{
  "d_shared_expert": 384,
  "moe_layers": [0, 2, 4, 6, 8, 10, 12],
  "normalize_top_k": true,
  "lr_router": 0.000394,
  "vocab_size": 32768,
  "norm_place": "pre",
  "tie_word_embeddings": true,
  "parallel_block": false,
  "init_std_up": 0.0238,
  "batch_tokens": 65536,
  "max_seq_len": 1024,
  "max_steps": 5619,
  "dataset": "wikipedia_en"
}
Below are experts of layer 8 (counted from 0) of a mixture-of-experts language model. Rows are named router (the router's row for the expert), up (a neuron's input weights, with its number), down (a neuron's output weights, with its number) and show model dimensions 0-95. Each number is 128 + 32 x the weight over its row's rms, rounded and kept within 0 to 255.
Before each expert's rows: a language model's description of what the expert responds to; "comes before" lists some tokens at least twice as common just after its tokens as in all text. This comes from a sample of Wikipedia text that the model never trained on. Tokens count by the router's weight.

# expert 15
Table and unit separators
comes before: " ", "%", " —", " —;", " −", " +"
router [183  85 106 138 114  95 184 144 148 149 160  79 107 102  90 106  84  90 140  97 165 176 115  57 100 129 174 161 110 149 156 128 119  93 174 143  68 107 132 161 123 109 128 108  93 156 114 145 138 162 105  95 110 171 145 134 144 103 241  91 132 147 106 129 130 177 128 137 139 138 163 150 113 120  52 139 136  85 197  98 122 207 183  97 135 149 132  55 138 151 127  65  96 149  69 130]
up0 [116 133  39 107 123  86 116 128 114 133 185 133 184 191 135  78 100 129  94 113 115 119 122 134 113 145  59 139 151 133 198  86 149 125 149  94 125  99 143 146 144 119  86 135 141 133 123  81 175 170  81  70   5  86 128 101 162 104 110 101 147 143 140 146 166 161  64 110 122 179 128 108  90 177 148 125 150 113 174 182 139  96  77 147 109 157 150 133 106 124  69 119 111  94 137 145]
down0 [117  99 104 113 126 126 109 225  86  53 154 156  95 146 159 206 152 127 181  56  74 118 158 139  76 152  57  74 160 139 105 136  61 130 173 135 153 142 143 108  96 118 122 149 161 164 116 143  97 136 116 176 144  86 138 120 124 130 163 192 149 119 169 128  88 143 109 142  97 140 160  89 163 129  73  82 117 124 126 163 190  98 124 135  73 146  54 122 162 114 156 134 125 125  99 171]
up1 [238 136  66 169 150 160 164 124 151  80 111 145 140  88 105  81  76 151 153 109 138 164  97 135 178 173 159  82 154 115 139 103  61 158 122 122 132 116 137 138 123  67  87  83 143 140 141 134 165 139 131 130 106 102 118 131 110 120  92  80  66 226 113  88 124  22 118 140 147 108 141 155 114  93  88 166 155 132 209 151 108 174 119  87 133 144 173  89 146 125 116 124 139 115 148 127]
down1 [151 144 166 152  94  99 125 115 157 173  79 172 159 176 145 136 160 132 139 122 158 143 173 145 145 153  77 136 139 134  93 152  64 127  96  96  79 164 139 147 128 175 166 169 119 156 154 126  24  87 191 105 157 145  98 151 145 148 117 152  69  87 121 143 147  91 137  68 134 148 141 161 192  87 140  83 166  91 135 133  97 195 149 115 143 147 164 127 137 160  80 149 154 110 189 120]

# expert 14
Table cell separators
comes before: " ", " —", " MF", " DF", " Win", " FW"
router [121  91 107 110 125 157 192 177 164  90 193  93 107 124  99  78  77 141 109 160  97 183 133  94 150  93 110 159 130 133 161 149  98 106  94 120 153  97 130 177  80 164 115  87 168 148 157 168 100 143 111 129 179 118 109  93 111 122 157  91 136  89 131 141  96 161 136  95  85 158 114 102 118 101  89 153 145 104 121 137 157 125 216 129 130 149 119 120 146 136 136 130 171 143 123  85]
up0 [166 146 134  87 148 124 166 126 165 157  91 107 183 139 122 139 198 163 162 185 116 212 149 185 190 161 162 125  37 123 125 182 130 151 141 118 170 125 127 131 150 143  65 106 128 178 142 129 139  91 154 123 135 134 105 177  52 183 136 121 131  78 144 108 132  77 122 142 105 115  77 137  21 118 106 132 124 118 195 115 166 104 132 170 188 127 122 118 120  95 145 186 152 147  62 197]
down0 [117 152  86 123 132 181 111  89 139 102 146 144 116 119 162 153 115 141  71 191 100 135 121 167 119  71 107 113 109 129 121 134 122 156 117 126  99 112 143 157  98 125 128 106  96 108 205 147 118 138 198 125 139 103  91 163 118 126 127 116 155  99 148 162 135 121 175 186 161 172  60  51 164 152 142 130 172 113 137 102 118  63 117  41 172  88 161 115 120  93 173 127 140 162  67 111]
up1 [187 104 200 175 139 163 135 107 121 110  95  67 103 117 135  92  80 109  92 142  87 165 117 166  90 136 147 107 195 131 108 158 109  96 153 119  98 164  74 128 133 120 116 118  94 165 149 129 153 176 130 174 105  89 116  59 137 140 154 139  96  80 114 183  72 196 142 148 155 129 150 163 111 143  44  97 113 139 105 119 156 126 150 131  74 115 122 123 119 170 134  56 165 115 160 159]
down1 [113  87 123 187 158 127  86 137 150 108 108 184 154 102 104 165 178 170 114 120 114 116 128 102 196 147 169 142 111  94 130 113 138 109  67 141 140 138 188  91 183 109 128  99 166 111 128 112 163 202 184 155 103 143 164  70 150 133 149 133 105 174 140 201  47 104 164 144 130 164 143 129  63 139 146  88  50 117  94  90 158 120 168 123  86 128 190 112 142 141 115 156 135 165 139 162]

# expert 28
Nouns heading of-phrases
comes before: " of", ":", " in", " and", " that", " for"
router [168 144 113  96  64 121 125 152 141 119  82  78 129  78 138 127 148 148  93 109 100 132 131  96 157 113 218 156 120 125 150 172  96 124 140 102 172 120 122 157 115 110 198  92  89 130 101 124 166 139 148  98 103 103 148 169 121  98 110 107  95  81 126  96 129  80  63  88 123 114 128 148 111  90  84 166 162 144 131 126 189 156 168  91 156 158  92  93 159 156 198 113  56 115 106   1]
up0 [174 152 106  66 159 127 148 133 127 116  96 129 128  68 116 143 116 105 126 148 116 142 139  85 183 178 127 106 120 118 111 141 128  85 142 163 114  99 145 157 121  77 155 105 123 148 133 166 127 119  57 119 114 172 167 133 116 215  81 141 115 177 100  94 143  60 109 134 109 114  48 119  82 103 115 123 143 107  97 108 162 150 162 143  98 116 119 212  88 152 142 113 116 121 110 185]
down0 [146 108  92 130 114 192 132 149 177 149 192 139  87 128 137 117 106 120  68 106 123  75 139  86 164 112  74 110 128 107  46 148 167  72 122 155 132  59 115 109 152 111  71 147 194 130 129 140 116 152 138  95 100 162 107 153  96 142 174  98 160 129 106  95 154 118 180 114 158 130 137 142 107 135 151 204 162  96 115 132 200 216 124 167  85 152 135  90 139 110 120  69 137 131  67 152]
up1 [135 138 118 143 138 116 144 136  60 130  87 126  79  86  54 104 102 162 122 159 146 171 121 149 173 115 150 127 123  98 166 163  95  90 146 131 128 117 171 126 137  67  99 144 178 145 110  46 142  69 128 131 118 138 114  97 152 116 160 125 144 154  67 139 121 153 164  92 120 117 107 151 117 145 108 100 103 156 105 145 180 128 118 180 149  99 164  91 146 151 102  50 139 189  59 100]
down1 [137  49 126 143  95 120 135 165 124 142 104 125  88 124 101 162 142 158 159 142 124 115 148 104 129 131 169 161 116 182 133  69 165  93  96  58  93 138 160 124 116 110 120 197 129 130  63 110 170 106 107 122 138 116 109 131 114 167 134  62 163 167 125 174 141 126 124 111 107 115 170 123 140 134 104 172 124 165 162 145  94  94 134 126 145 142  84 138 132 127  72  95 144 106 200 140]